{
  "d_model": 256,
  "d_shared_expert": 256,
  "balance_loss": 0.00113,
  "vocab_size": 6540,
  "norm": "rmsnorm",
  "lr": 0.000739
}
Below are experts of layer 5 (counted from 0) of a mixture-of-experts language model. Rows are named router (the router's row for the expert), gate (a neuron's input weights, with its number), up (a neuron's input weights, with its number), down (a neuron's output weights, with its number) and show model dimensions 0-255. Each number is 50 + 15 x the weight over its row's rms, rounded and kept within 0 to 99.
Before each expert's rows: "gets" lists some tokens that make up at least twice as much of what it gets as of all text. This comes from a sample of Wikipedia text that the model never trained on. Tokens count by the router's weight.

# expert 9
gets: " |", " the", "9", " (", "1", "|"
router:28 77 62 42 43 41 26 41 42 26 55 65 66 64 34 65 52 45 55 36 22 37 65 46 57 63 42 53 72 55 18 61 40 54 75 75 33 43 47 47 40 52 58 42 36 60 70 50 29 44 47 39 38 36 57 51 38 42 61 56 36 46 75 54 41 65 34 44 72 63 36 40 63 58 28 27 28 38 69 39 61 71 39 33 28 61 34 62 62 35 26 46 48 16 52 38 47 44 29 36 41 29 47 60 58 89 47 62 62 64 34 56 56 62 47 74 37 39 53 47 55 50 60 54 31 53 60 28 59 24 56 37 46 59 49 59 35 52 48 53 55 18 49 93 68 66 15 38 25 47 59 32 35 62 71 31 25 36 59 65 45 57 30 65 29 44 31 55 62 41 39 61 48 56 43 41 63 87 35 70 51 55 76 50 54 55 61 28 60 45 47 54 37 69 46 48 55 91 57 29 73 37 80 47 32 44 30 40 27 49 35 53 59 44 74 64 59 38 49 45 37 40 42 70 49 44 25 63 52 50 42 42 69 50 67 41 85 59 65 54 27 56 77 65 43 58 57 68 43 50 49 46 78 09 38 53
gate0:53 54 35 53 54 34 43 28 37 38 55 38 41 42 51 42 58 36 64 65 56 41 34 69 46 60 59 46 44 38 52 43 59 49 63 26 41 60 49 37 56 57 62 55 43 65 30 67 57 39 70 33 48 54 72 48 61 42 51 34 40 31 50 86 48 54 35 55 60 75 68 32 47 64 66 67 50 33 12 40 37 50 18 40 45 85 47 56 51 71 58 84 48 45 66 36 79 16 75 44 55 66 74 53 07 73 69 56 44 64 28 39 69 60 33 61 41 63 47 24 60 43 38 54 40 41 59 54 19 38 28 58 46 32 58 50 60 52 36 55 58 36 37 52 35 74 40 44 56 54 24 38 19 72 33 36 43 44 48 31 36 88 38 78 37 56 17 86 69 50 33 45 53 59 69 71 36 52 64 53 25 49 57 31 71 48 69 45 56 49 59 53 54 43 42 47 61 69 40 43 22 68 27 53 51 49 67 61 66 65 88 58 64 52 73 54 26 30 49 24 43 69 52 64 69 62 55 57 72 54 40 36 51 37 50 54 74 56 43 50 59 52 44 41 42 80 52 50 46 30 65 51 50 28 22 64
up0:51 32 33 60 27 31 36 58 33 42 69 39 61 70 39 47 00 47 57 48 51 31 47 32 45 37 57 55 75 52 34 74 48 81 60 48 36 55 53 49 60 58 51 66 43 48 33 57 65 45 33 67 64 50 47 46 59 37 49 69 62 53 43 54 27 47 51 71 44 84 54 64 50 60 19 27 42 79 54 41 25 54 52 41 41 42 67 26 50 44 60 46 71 54 45 70 75 64 23 25 43 37 52 50 58 35 43 59 69 57 47 66 50 33 22 37 62 85 52 24 65 28 43 60 57 26 55 56 64 47 39 51 46 30 55 61 57 65 53 37 42 45 49 52 41 25 68 66 70 42 28 57 27 28 39 54 55 42 25 43 29 72 65 50 45 49 58 48 37 56 65 67 53 58 57 42 32 28 47 39 52 30 06 45 67 50 68 47 51 77 49 33 30 47 72 62 68 40 58 46 43 46 43 71 52 45 77 27 41 29 78 54 53 53 58 55 59 51 30 30 60 33 46 30 63 47 80 50 79 48 33 79 38 69 63 65 72 39 70 55 75 30 56 73 75 32 69 25 36 45 58 52 51 74 54 73
down0:41 51 60 66 42 61 55 42 48 50 64 43 35 45 47 55 54 79 47 44 12 41 26 55 65 50 58 44 48 45 37 39 56 50 55 25 58 57 47 44 69 68 57 54 52 56 28 66 34 47 39 37 64 26 61 17 39 37 41 58 45 65 66 33 42 91 02 43 55 54 50 49 51 67 41 58 43 54 43 74 48 37 65 74 26 52 57 60 45 44 45 49 58 48 27 54 58 51 43 59 60 17 44 40 58 41 53 56 45 63 39 28 14 56 52 19 39 53 25 69 69 07 78 38 49 45 65 41 51 66 51 32 37 38 55 50 50 52 27 56 41 67 35 63 74 43 49 44 38 49 67 49 52 32 41 70 63 60 45 44 46 68 58 82 75 83 69 62 32 58 40 61 40 45 62 55 46 48 25 69 44 45 60 37 59 81 77 66 44 55 68 49 66 44 54 58 55 72 32 27 55 43 59 60 31 29 37 48 49 62 24 73 42 72 54 68 54 16 40 32 27 35 52 18 41 61 65 62 40 36 77 54 38 34 30 35 41 35 42 47 36 59 62 64 63 40 40 39 44 46 87 40 93 47 67 31
gate1:51 37 64 39 37 22 75 48 25 56 24 47 63 55 58 41 49 41 25 62 61 41 71 53 55 52 35 67 57 52 56 41 47 56 40 32 75 72 56 49 66 69 45 30 62 59 71 43 25 61 17 47 56 40 47 37 58 65 64 39 60 56 51 66 73 40 36 57 73 19 49 46 39 50 45 44 17 39 40 49 56 62 52 35 46 65 29 48 47 44 74 83 17 24 29 63 48 40 43 40 63 30 34 53 45 48 49 50 30 33 44 45 55 61 75 49 66 49 55 38 52 61 61 26 64 65 81 62 34 46 33 27 48 41 13 45 57 38 62 51 35 55 26 67 55 42 63 59 61 51 43 51 50 66 44 63 69 48 48 48 67 55 29 28 51 82 70 35 46 52 77 59 34 27 44 41 31 68 64 58 55 40 43 62 63 84 54 49 99 63 41 74 33 50 55 58 48 59 31 43 75 40 64 62 40 44 23 32 44 44 25 29 56 48 36 68 45 32 46 13 40 48 39 71 46 78 38 31 61 28 61 28 54 51 61 40 62 41 55 52 58 47 79 67 20 57 50 53 42 57 44 17 65 69 51 34
up1:40 49 47 43 40 12 56 28 37 25 12 57 40 76 47 51 47 63 40 73 49 01 63 59 55 33 44 67 55 34 57 79 54 54 43 40 67 40 46 33 58 60 31 33 69 67 46 51 45 48 63 59 36 78 69 56 52 55 43 36 44 48 53 54 59 37 64 64 48 60 62 48 57 38 73 49 51 47 28 56 65 43 64 17 50 60 12 45 69 56 60 70 61 55 40 72 36 67 17 39 50 61 33 69 51 50 63 53 62 30 45 48 32 25 41 34 62 42 60 52 41 30 67 62 36 70 58 32 57 62 67 42 53 41 56 48 59 79 58 48 47 89 53 47 47 58 60 58 30 60 55 41 31 24 50 36 47 16 28 39 49 29 45 42 63 69 45 40 59 69 40 85 50 37 54 33 36 54 69 41 22 27 61 29 54 54 61 62 73 55 61 48 41 61 48 35 61 79 36 12 51 32 55 41 55 49 41 64 60 66 34 59 54 36 66 29 51 76 60 48 37 70 52 63 32 53 34 53 39 20 54 61 73 67 46 55 48 23 37 42 35 68 54 55 26 93 21 49 62 32 52 50 54 38 44 41
down1:53 63 49 42 45 40 58 47 34 70 56 52 45 46 37 59 38 60 74 35 43 72 58 33 43 92 66 52 44 42 72 22 62 59 33 32 22 50 45 57 46 45 40 54 45 71 42 39 65 32 43 38 42 55 55 40 56 39 60 60 64 44 15 19 31 35 65 55 76 39 47 61 78 32 46 50 65 62 66 41 45 67 36 66 81 58 48 55 53 46 60 55 51 49 55 51 68 48 77 55 44 36 65 59 28 14 54 61 50 26 67 41 59 38 77 51 52 47 37 73 77 26 64 38 50 34 62 50 51 61 51 82 50 57 68 53 58 59 60 31 26 22 68 10 61 53 63 49 44 49 39 50 52 29 52 62 47 64 38 40 36 38 68 60 47 54 82 40 58 76 44 20 32 57 45 50 48 32 37 30 75 53 63 39 53 50 65 33 44 49 42 56 65 63 55 68 56 40 60 96 46 35 45 70 41 15 44 31 69 48 63 51 24 42 67 59 59 47 40 61 51 24 72 40 66 53 43 48 54 35 40 41 51 19 48 34 48 77 51 40 31 41 62 47 71 28 82 47 64 68 30 71 34 69 81 29

# expert 8
gets: " ", "0", "2", " was", " |\n", "-"
router:46 69 37 37 29 41 59 56 34 41 34 53 37 63 40 65 52 63 64 64 40 59 22 64 48 52 51 50 49 17 61 78 62 42 62 43 47 43 22 49 71 62 55 51 44 52 30 62 52 39 68 47 48 62 64 82 37 65 49 23 40 23 37 45 47 56 24 62 58 69 64 50 58 42 40 52 72 57 62 73 54 21 71 61 50 61 51 66 87 37 47 65 63 58 59 62 34 52 28 35 95 54 62 45 63 64 46 48 69 55 42 40 49 40 57 33 46 55 34 37 18 58 47 35 47 59 46 67 12 52 22 51 58 16 34 32 56 32 52 70 48 62 33 37 39 43 50 29 34 35 65 52 78 50 48 25 51 43 49 37 42 38 74 53 41 41 58 62 70 51 42 67 60 56 83 55 68 48 34 60 29 33 73 25 39 32 25 58 66 66 51 26 61 22 32 41 43 32 68 41 70 18 70 32 45 62 35 54 44 65 25 50 51 47 38 43 53 74 38 49 34 61 34 25 35 56 29 71 38 46 45 60 77 33 71 47 24 45 22 63 56 29 43 48 28 44 51 44 58 50 36 58 56 32 39 67
gate0:41 63 75 38 51 36 23 31 25 22 44 58 55 16 33 57 56 18 45 34 50 79 37 67 60 58 63 40 41 48 58 52 53 63 47 62 41 51 31 70 73 67 32 57 56 67 57 51 51 09 81 50 44 33 51 70 53 55 37 56 41 33 68 87 60 58 62 77 51 56 55 49 56 50 64 31 47 26 44 60 44 44 26 25 21 66 63 58 57 54 44 24 72 18 45 25 52 48 64 58 58 53 33 56 48 46 75 56 67 30 70 46 55 41 29 38 53 38 76 50 36 49 49 71 51 46 55 69 62 35 46 62 54 74 59 37 40 59 49 60 54 72 68 46 27 43 68 28 23 41 72 43 33 52 42 52 69 77 43 53 42 28 47 85 45 62 52 62 56 60 46 65 38 59 34 51 73 31 42 88 54 50 52 50 51 51 49 51 46 57 37 51 69 09 37 45 49 55 45 23 56 51 47 53 48 50 45 44 55 56 35 39 52 53 80 48 42 59 78 18 43 74 60 65 39 34 44 46 46 75 34 43 58 60 42 40 60 64 30 25 73 61 78 48 46 43 53 37 41 42 42 48 50 00 70 54
up0:65 52 60 48 31 68 82 52 46 55 40 37 70 30 51 56 32 57 54 36 75 53 51 30 28 44 36 52 45 46 45 37 63 34 93 48 51 65 47 48 62 36 53 55 49 43 54 32 35 65 46 52 76 67 82 64 68 50 59 37 61 46 61 55 56 14 46 57 39 49 11 58 60 57 29 65 69 44 28 69 48 59 65 28 45 52 46 56 32 49 24 50 50 32 57 40 37 38 39 42 49 36 71 80 28 54 58 52 63 57 74 60 29 39 40 53 41 45 33 66 29 55 29 40 49 33 45 47 28 47 51 56 40 72 58 63 47 43 62 39 21 31 71 74 53 59 41 29 49 60 36 59 48 62 72 32 52 36 51 61 30 61 39 46 46 38 70 45 44 58 48 42 91 74 22 40 45 58 67 49 56 72 64 47 77 74 49 31 44 24 58 29 79 78 37 69 39 71 13 59 53 72 39 29 41 74 51 68 67 39 53 36 79 57 55 45 43 52 20 53 58 41 59 69 60 34 36 59 25 38 60 43 57 55 73 57 24 39 59 51 48 53 65 59 54 43 46 38 19 53 69 43 33 57 21 18
down0:41 44 42 43 54 32 65 43 48 53 42 51 68 65 55 45 58 39 48 37 71 66 57 47 27 33 27 40 44 59 56 45 54 55 28 67 61 72 49 35 78 58 40 51 65 52 63 69 98 29 51 61 69 63 44 72 38 42 23 62 22 51 57 43 51 37 47 38 31 64 52 44 57 48 64 65 47 61 64 82 42 39 83 54 30 39 33 68 70 54 54 39 56 39 51 68 49 56 63 51 68 36 56 72 59 40 30 64 74 42 43 29 56 88 82 54 49 58 58 40 50 82 40 50 41 36 44 80 49 32 36 78 54 28 59 61 42 47 63 28 65 53 24 61 32 43 61 41 53 35 44 37 37 39 38 40 53 77 56 28 36 68 80 32 65 09 36 53 35 51 23 55 32 17 59 55 40 34 55 36 45 52 50 49 55 24 42 75 73 42 48 33 43 70 61 36 54 60 56 59 45 37 23 13 23 57 59 26 80 69 52 48 40 47 77 28 53 52 38 67 38 49 57 55 49 52 65 54 35 37 41 19 56 47 23 63 52 56 46 31 65 34 34 35 55 60 65 48 58 61 50 28 28 40 65 56
gate1:55 44 56 32 33 60 59 43 60 59 41 64 79 53 11 46 37 45 79 38 41 29 58 33 64 53 47 42 53 55 56 43 63 23 38 74 62 84 58 54 39 57 19 51 25 57 56 46 72 51 70 48 51 45 32 44 46 15 50 43 73 39 46 64 70 53 49 43 39 67 57 65 28 92 62 40 21 21 50 66 22 43 53 49 68 54 32 66 72 42 53 49 55 28 55 46 46 30 24 18 70 65 44 31 41 42 62 17 57 58 62 36 66 39 47 39 73 31 46 50 80 56 55 62 52 42 30 42 37 48 37 36 50 24 43 52 34 62 91 56 40 70 44 50 24 24 56 69 65 69 34 31 27 65 68 42 56 61 43 32 48 61 72 71 48 17 45 59 44 42 47 31 45 36 53 55 41 53 45 17 53 47 35 59 40 48 56 37 48 46 58 58 57 47 51 74 41 65 56 49 39 56 59 63 47 49 44 69 51 41 45 42 51 50 60 36 45 31 75 28 15 53 69 17 54 62 41 46 51 45 72 50 94 40 52 54 51 44 49 46 49 66 40 52 73 36 49 36 38 42 84 62 21 62 54 38
up1:65 48 68 62 59 61 29 66 33 49 42 47 30 50 38 46 20 29 39 43 62 57 49 38 44 11 77 81 51 47 42 62 55 45 50 56 43 54 48 72 38 68 49 53 52 86 76 55 77 21 58 38 57 64 51 24 30 50 77 64 35 39 54 61 60 59 46 86 31 55 48 36 57 46 46 43 58 30 41 23 52 43 45 39 02 35 56 47 50 68 30 55 30 86 64 57 76 13 57 59 39 61 55 52 27 68 46 37 59 37 52 57 56 50 55 38 61 41 71 45 46 45 19 28 45 63 31 59 33 34 58 70 45 56 64 53 43 53 49 52 54 58 56 71 54 39 29 52 34 48 57 74 47 56 30 70 66 59 72 60 35 50 41 53 47 63 45 37 53 52 62 56 46 55 53 26 35 37 32 62 60 61 40 49 49 60 56 78 64 59 70 36 51 33 34 45 44 29 30 67 65 26 56 24 69 86 74 65 49 42 80 41 38 45 69 41 36 76 49 53 73 66 52 50 08 46 54 56 30 59 23 47 45 59 43 63 30 74 27 38 54 36 46 82 58 38 64 49 43 56 53 78 37 50 39 51
down1:47 68 26 46 48 50 67 54 74 49 60 30 54 43 55 76 81 57 35 42 67 38 64 22 35 49 57 60 48 51 51 46 70 68 65 51 60 51 34 32 62 32 74 49 54 53 50 46 48 63 14 44 57 82 65 55 41 55 41 47 53 76 45 66 52 77 70 66 54 63 78 54 43 54 53 72 67 48 52 52 35 59 74 46 46 61 49 30 31 61 31 79 61 60 49 49 18 17 66 38 69 24 66 50 40 38 29 52 48 30 45 72 37 73 45 31 58 31 31 41 34 46 74 41 40 36 20 80 42 39 48 36 51 50 75 46 67 44 53 47 55 35 52 58 24 70 52 41 47 22 60 59 66 76 57 91 64 29 46 43 52 79 46 43 47 37 53 37 61 62 45 52 52 36 46 48 28 37 36 48 44 39 84 45 56 43 37 51 57 16 45 06 44 39 55 87 27 48 55 26 79 48 49 48 60 54 71 78 45 51 34 45 32 60 38 41 41 34 65 27 49 38 51 43 41 39 52 39 35 27 51 47 71 68 35 49 60 14 34 62 50 34 44 69 53 42 29 47 60 63 53 29 52 43 58 43

# expert 7
gets: ".", ",", ".\n\n", " (", ".\n", " \""
router:43 47 34 60 36 57 43 41 26 63 51 82 61 57 41 30 61 28 43 64 21 33 39 52 40 17 76 64 22 52 39 43 46 74 43 42 74 51 93 08 67 36 51 63 63 61 64 63 63 47 45 63 78 51 40 22 54 52 55 74 70 54 58 65 50 62 48 28 45 64 73 56 67 35 47 51 45 55 26 45 35 53 46 63 20 33 38 78 60 33 63 35 40 54 77 26 36 49 71 36 71 66 41 59 76 17 46 53 64 44 64 59 47 50 60 54 69 44 50 60 65 40 34 49 35 33 44 44 20 51 47 50 75 50 64 42 41 55 19 83 28 61 28 64 49 32 46 75 57 39 33 35 28 22 53 49 22 63 45 52 48 47 56 53 59 70 35 37 65 41 80 51 31 29 34 69 48 62 49 53 38 45 50 66 80 56 42 41 70 69 70 51 40 66 49 39 55 35 56 45 48 41 70 37 44 35 61 45 54 71 47 56 58 56 54 57 59 45 67 61 54 66 52 68 22 59 21 54 60 73 32 41 31 45 50 63 66 77 54 49 51 65 32 42 58 40 46 26 36 51 75 32 28 56 50 41
gate0:36 72 53 31 68 53 57 18 28 54 72 30 82 36 74 28 39 62 56 52 62 42 62 74 69 49 71 56 69 47 72 59 74 36 57 52 38 50 52 29 50 79 36 59 41 52 54 20 40 42 37 50 78 51 35 54 54 30 51 66 56 62 48 49 89 45 42 79 65 48 79 49 41 55 47 51 48 52 47 50 58 47 63 44 43 80 58 55 63 48 55 67 34 42 73 54 31 52 57 58 63 55 44 68 10 49 51 35 67 53 68 50 34 24 58 67 49 49 38 37 50 56 53 32 25 43 38 67 37 33 40 37 48 42 32 20 88 27 29 40 66 57 57 59 34 61 45 46 45 77 44 56 70 22 60 37 59 37 39 54 38 48 22 61 19 37 53 82 53 48 43 65 49 44 53 42 62 58 55 52 50 20 60 59 37 41 43 79 62 48 28 38 75 60 53 40 46 43 59 48 48 58 60 57 48 66 67 59 63 53 20 20 46 51 75 53 89 54 60 75 44 31 35 35 49 38 49 41 70 51 69 68 58 38 62 60 49 46 64 56 53 30 46 46 37 24 47 43 00 46 49 38 56 28 78 57
up0:53 59 76 18 42 48 56 64 53 60 47 60 57 56 49 38 77 52 49 51 47 60 73 44 55 42 51 61 54 49 36 40 63 43 39 58 47 67 78 45 72 68 50 40 59 53 50 53 54 06 27 59 51 83 45 38 31 57 47 52 31 62 55 67 39 49 40 28 45 58 50 91 39 57 55 64 65 30 46 36 38 50 65 37 46 46 49 62 84 65 44 61 63 70 65 48 62 94 37 45 57 41 56 48 60 70 57 38 26 89 42 64 63 53 70 26 47 25 46 35 30 48 57 31 57 42 48 66 43 55 50 43 46 89 18 50 28 39 66 39 55 51 86 80 32 68 72 53 37 50 59 36 52 59 36 27 47 50 61 50 66 53 60 50 62 59 87 56 36 70 47 34 65 53 55 20 63 43 46 78 79 61 75 41 55 71 39 51 74 62 35 48 50 65 38 30 62 52 47 60 71 60 68 42 47 44 44 74 42 47 52 59 56 63 67 32 27 74 42 33 57 61 48 52 60 23 51 49 30 23 30 24 66 41 60 42 40 28 35 78 46 51 45 35 49 56 74 58 68 68 74 48 28 44 58 32
down0:27 63 43 63 79 33 53 38 79 64 47 29 28 51 56 40 34 57 58 59 51 53 23 60 50 69 42 53 36 63 46 52 42 36 43 49 75 44 50 47 60 53 23 44 69 47 45 41 64 58 45 14 57 53 54 58 63 55 43 37 61 36 23 35 56 58 44 31 70 49 67 39 52 56 53 62 55 40 65 71 54 11 64 56 44 76 77 19 36 60 01 66 49 46 43 57 67 33 65 54 33 55 31 74 44 58 36 70 72 47 44 18 48 61 46 56 70 28 51 12 65 52 67 54 72 64 32 50 34 57 53 17 50 53 17 40 44 42 50 41 57 54 73 50 78 46 42 50 42 76 55 68 57 64 51 67 56 50 50 42 56 57 59 99 42 42 62 32 64 78 17 51 32 61 68 72 59 73 51 67 36 53 57 44 57 60 32 37 51 17 55 41 53 56 21 53 57 45 39 48 79 28 54 54 44 34 52 56 60 55 55 50 41 77 48 49 48 43 71 68 54 59 37 31 59 47 63 51 73 31 43 47 64 70 53 63 45 41 49 57 49 48 58 65 77 46 37 35 24 47 43 66 76 55 66 57
gate1:63 83 74 55 37 45 26 49 73 66 46 66 43 46 66 35 56 53 56 63 41 38 29 47 50 57 50 63 67 46 36 51 71 54 63 62 26 45 48 42 51 30 45 55 37 38 37 73 65 55 45 57 51 58 16 50 33 74 57 53 22 53 74 52 67 56 49 44 79 62 33 29 37 77 54 46 38 28 26 59 44 40 67 71 73 37 55 30 52 53 25 72 33 38 33 58 74 57 61 58 51 42 62 62 48 34 63 55 53 23 77 68 29 67 35 34 65 37 51 30 50 27 56 25 51 31 47 29 47 69 54 74 26 63 32 59 52 24 59 67 39 31 33 50 51 42 47 42 51 56 37 34 58 76 72 41 76 37 64 50 73 37 00 67 62 40 26 57 48 31 46 36 40 44 60 46 50 57 49 42 80 51 45 56 67 58 31 58 47 70 31 58 67 50 35 47 34 49 61 39 21 69 46 64 52 29 67 40 46 64 84 65 62 70 38 83 45 73 28 44 54 44 60 61 41 50 70 50 34 79 46 61 45 34 38 48 76 57 51 34 55 49 55 59 65 52 65 67 34 73 43 23 52 28 53 46
up1:43 45 66 65 51 66 40 62 53 73 46 40 47 42 41 55 35 52 47 35 32 64 53 78 38 61 22 59 40 53 91 68 31 57 59 48 56 69 41 51 14 40 47 58 34 57 29 62 38 51 69 51 39 37 86 70 60 49 23 65 49 22 88 18 34 64 61 37 42 58 51 76 39 57 50 72 37 46 34 28 62 43 45 48 51 48 48 34 56 44 52 61 59 39 55 88 57 54 12 51 56 42 34 33 52 33 61 76 62 64 58 63 25 42 62 61 49 43 64 53 73 61 28 73 54 54 41 41 21 13 50 58 59 34 63 36 33 27 59 35 65 47 40 57 62 66 34 54 47 62 51 47 31 55 49 39 43 60 31 70 30 81 38 70 59 72 51 57 47 41 37 59 45 76 54 76 58 45 53 64 26 53 64 37 52 56 60 67 39 80 89 45 38 41 45 50 42 57 50 33 59 66 35 40 48 56 36 42 44 72 78 25 36 34 63 70 52 40 56 43 56 65 50 58 45 52 45 44 50 51 53 49 30 37 38 42 33 74 83 82 41 35 39 21 21 50 49 64 69 55 56 44 52 65 23 53
down1:53 61 60 35 49 36 26 63 57 63 79 38 38 24 46 55 56 74 47 49 44 71 57 21 57 46 43 17 31 71 55 49 55 29 58 37 61 38 18 71 66 55 49 38 61 62 64 53 17 60 47 39 57 38 42 35 71 42 49 30 85 47 63 27 35 45 32 38 52 20 35 48 45 47 42 36 73 43 70 53 67 52 54 55 27 53 27 31 69 38 61 53 54 42 59 55 59 51 52 58 48 41 39 35 54 70 39 45 59 66 38 61 53 48 36 51 59 27 37 67 75 74 45 53 30 67 21 17 44 61 64 39 35 42 65 32 53 42 57 78 41 35 65 63 81 55 31 43 56 43 40 70 50 37 51 44 55 51 79 47 42 33 50 83 51 50 44 63 57 49 58 75 36 18 61 65 61 35 41 33 51 32 54 48 57 48 40 33 49 52 65 48 40 48 43 54 32 56 64 24 81 56 38 45 57 40 76 52 67 47 46 69 67 47 89 41 63 58 42 31 69 29 77 51 62 44 47 49 66 92 65 54 60 55 42 25 56 70 81 44 37 27 57 63 26 76 78 52 63 45 51 54 79 48 18 55

# expert 10
gets: " ", "1", "8", "6", " |\n", "7"
router:63 40 52 57 49 44 54 60 60 32 56 56 61 44 62 44 56 78 38 35 44 58 71 68 34 59 52 57 61 43 47 52 81 55 40 54 43 54 58 55 58 63 48 33 64 54 31 39 51 81 26 67 45 44 42 74 24 76 39 63 40 27 51 33 66 61 44 49 31 51 46 61 76 70 62 50 44 71 74 47 40 47 57 75 71 80 59 63 67 57 89 44 56 35 43 53 68 73 48 32 26 64 51 63 21 40 46 33 53 48 51 22 31 87 64 36 74 40 38 33 45 39 49 76 69 63 45 73 48 67 57 42 64 56 60 28 55 52 51 33 38 42 77 38 23 47 70 48 39 71 69 56 46 57 35 65 71 48 57 61 59 58 33 40 36 68 28 78 55 61 48 37 48 56 71 39 49 40 57 54 36 47 62 15 64 70 59 56 37 23 60 17 50 40 28 75 55 48 22 49 58 60 62 71 60 42 63 52 76 51 48 47 56 62 21 61 22 67 44 51 53 47 44 27 20 28 59 48 47 65 41 42 34 38 41 36 26 50 20 53 63 27 62 38 62 54 23 56 30 87 49 58 60 73 39 56
gate0:62 47 42 56 56 79 59 46 68 54 43 30 52 33 30 47 57 24 44 51 41 55 74 61 50 56 45 41 41 58 52 54 28 30 35 50 42 52 67 19 19 21 85 76 51 50 57 23 46 51 37 20 59 67 68 69 51 72 42 56 55 66 25 34 71 53 50 37 36 74 21 70 55 52 64 85 83 41 58 66 32 77 45 42 58 54 57 21 54 74 34 57 19 50 86 40 60 54 43 51 36 76 39 59 49 29 86 61 57 33 59 49 82 37 42 32 45 24 58 60 62 29 66 53 75 54 36 72 59 48 60 48 50 41 59 57 63 37 62 33 66 39 31 58 51 45 58 22 61 46 36 76 34 54 50 60 69 63 48 50 45 39 30 56 43 69 52 37 42 59 25 48 48 40 11 56 54 53 46 36 82 10 32 39 33 67 44 34 57 50 35 57 60 86 50 49 34 60 49 46 67 64 42 30 33 61 53 52 37 59 28 49 44 62 28 48 38 54 38 49 66 40 52 61 41 32 46 36 32 67 45 53 43 27 37 47 45 32 40 35 57 44 23 59 42 66 51 55 55 50 61 75 64 53 49 51
up0:55 40 52 39 32 45 29 44 55 76 32 47 71 41 35 31 64 44 39 46 23 40 41 40 42 44 50 37 40 59 56 54 63 35 32 57 37 38 30 45 25 52 59 60 42 19 47 67 49 64 47 70 49 47 52 44 28 56 33 46 36 65 59 09 60 33 61 25 32 53 60 36 86 60 79 27 53 41 49 37 42 26 23 34 19 56 60 64 39 49 41 82 82 66 50 53 40 61 60 38 56 72 58 54 44 28 49 50 43 48 10 55 86 37 56 58 68 37 55 47 47 33 30 48 27 34 49 54 69 69 50 83 53 53 71 48 59 61 25 72 61 49 35 75 24 43 56 68 54 71 62 69 38 36 23 50 38 51 40 83 58 16 26 76 41 55 73 60 92 40 66 53 21 40 81 18 64 67 49 44 46 50 56 25 51 54 67 60 50 48 58 49 59 30 46 80 30 21 60 55 52 45 62 46 58 61 68 71 62 52 39 46 48 56 36 47 29 59 50 64 62 45 56 74 51 42 64 52 48 64 64 42 40 44 70 67 63 59 50 51 54 41 54 41 28 55 60 49 56 39 49 47 56 29 58 39
down0:65 60 37 78 53 62 56 67 72 58 30 57 30 71 42 41 46 59 63 63 30 68 57 28 50 29 59 56 49 36 60 62 43 39 52 55 27 56 14 29 49 53 59 36 59 59 42 62 34 28 62 56 48 63 65 54 38 47 45 30 48 52 53 41 53 49 29 16 53 65 43 50 51 23 64 46 55 43 39 47 23 45 38 37 10 48 51 49 66 22 85 61 23 69 58 45 58 36 60 36 44 57 33 34 46 48 70 58 56 24 46 32 56 57 48 49 71 23 35 70 55 26 36 64 44 47 51 22 42 17 84 57 69 51 90 51 54 48 58 51 64 58 43 53 50 75 42 58 56 52 47 48 55 46 61 53 23 42 27 46 27 56 34 47 36 53 45 55 18 39 58 51 47 48 53 16 26 40 76 35 39 53 54 43 64 29 19 25 72 45 48 27 43 34 51 40 54 39 45 45 62 57 65 24 71 59 55 45 80 79 39 51 36 48 57 51 43 50 81 43 36 49 33 34 45 29 32 63 27 40 66 53 41 75 79 66 57 57 27 69 37 37 38 57 23 30 29 36 49 55 57 73 44 33 36 76
gate1:52 66 56 44 59 34 41 65 61 25 35 71 53 73 63 15 59 28 45 79 66 26 39 66 38 50 44 32 57 28 54 24 61 39 77 57 72 54 33 76 47 56 50 29 60 59 28 42 69 69 59 59 44 58 79 41 35 50 49 19 42 50 59 17 39 51 56 54 63 32 62 37 52 36 45 34 44 67 72 60 53 34 63 73 41 42 64 55 30 43 42 48 64 70 65 62 51 57 66 56 47 42 50 22 46 40 52 58 87 64 10 73 51 59 40 72 24 47 49 38 70 46 46 56 45 69 67 72 64 42 65 61 58 73 50 52 65 31 32 56 44 49 44 45 53 49 58 48 42 55 62 64 61 69 53 64 60 51 57 49 48 62 56 53 73 49 59 48 80 74 47 26 56 65 54 55 68 78 68 85 23 64 81 56 28 50 39 38 64 32 45 31 52 53 51 29 67 52 32 55 77 42 22 42 44 63 50 49 48 48 29 38 43 50 48 25 30 44 68 44 56 19 29 50 47 33 25 73 71 37 43 52 49 89 76 78 55 42 56 45 28 45 54 59 60 21 66 55 37 53 44 41 46 49 58 78
up1:64 42 58 61 78 70 35 50 62 39 48 67 62 58 22 45 54 25 88 34 31 46 48 57 68 20 39 32 45 51 62 51 33 47 73 31 48 47 61 64 29 53 38 67 53 62 76 48 28 42 47 49 45 57 45 54 61 43 46 20 72 86 53 88 11 82 66 36 38 73 47 48 34 37 87 61 40 45 68 48 58 53 19 60 51 59 42 59 35 53 51 71 38 80 66 65 57 34 74 49 58 30 90 39 57 63 60 72 54 54 67 42 49 65 34 55 65 60 31 58 61 36 44 55 45 52 56 33 64 24 50 25 42 58 73 45 46 50 54 24 61 53 59 26 60 58 33 64 43 51 71 59 48 61 36 53 57 63 42 77 48 53 47 45 63 21 74 18 63 64 43 40 35 69 36 68 57 68 55 44 56 45 59 38 57 76 46 62 42 70 50 46 32 63 72 46 30 70 59 44 41 37 50 22 61 30 39 51 33 20 47 51 44 53 55 42 52 57 35 72 37 31 42 59 55 33 54 68 68 60 44 71 62 77 51 51 29 52 48 46 52 48 40 44 75 48 57 59 18 30 32 46 26 35 43 41
down1:33 55 36 60 57 37 27 51 66 39 42 44 41 69 39 47 49 72 62 59 32 71 73 62 19 46 39 37 62 56 45 58 83 46 66 46 45 58 62 49 68 39 41 39 53 54 75 60 61 62 43 48 66 47 31 60 54 39 57 64 46 48 47 46 32 52 44 59 47 37 47 62 45 54 36 55 45 45 58 33 50 84 68 49 42 42 32 58 24 39 46 53 56 36 07 43 32 65 86 30 25 64 39 71 61 44 21 43 30 41 41 64 25 75 55 66 40 76 41 25 48 55 26 66 40 76 28 48 60 32 52 54 46 38 61 74 52 65 65 49 26 49 51 58 41 27 23 62 31 64 22 49 87 32 24 45 54 51 46 47 76 55 45 75 51 83 32 46 63 66 27 43 20 32 66 41 32 42 32 52 50 38 53 47 46 41 64 05 61 58 94 28 23 50 37 50 49 45 35 29 73 56 52 24 40 69 61 50 58 42 41 43 51 54 43 55 54 55 64 59 28 66 17 38 36 26 46 49 41 58 60 39 46 50 42 78 21 47 52 54 69 31 48 68 28 38 46 42 42 50 36 58 54 57 54 50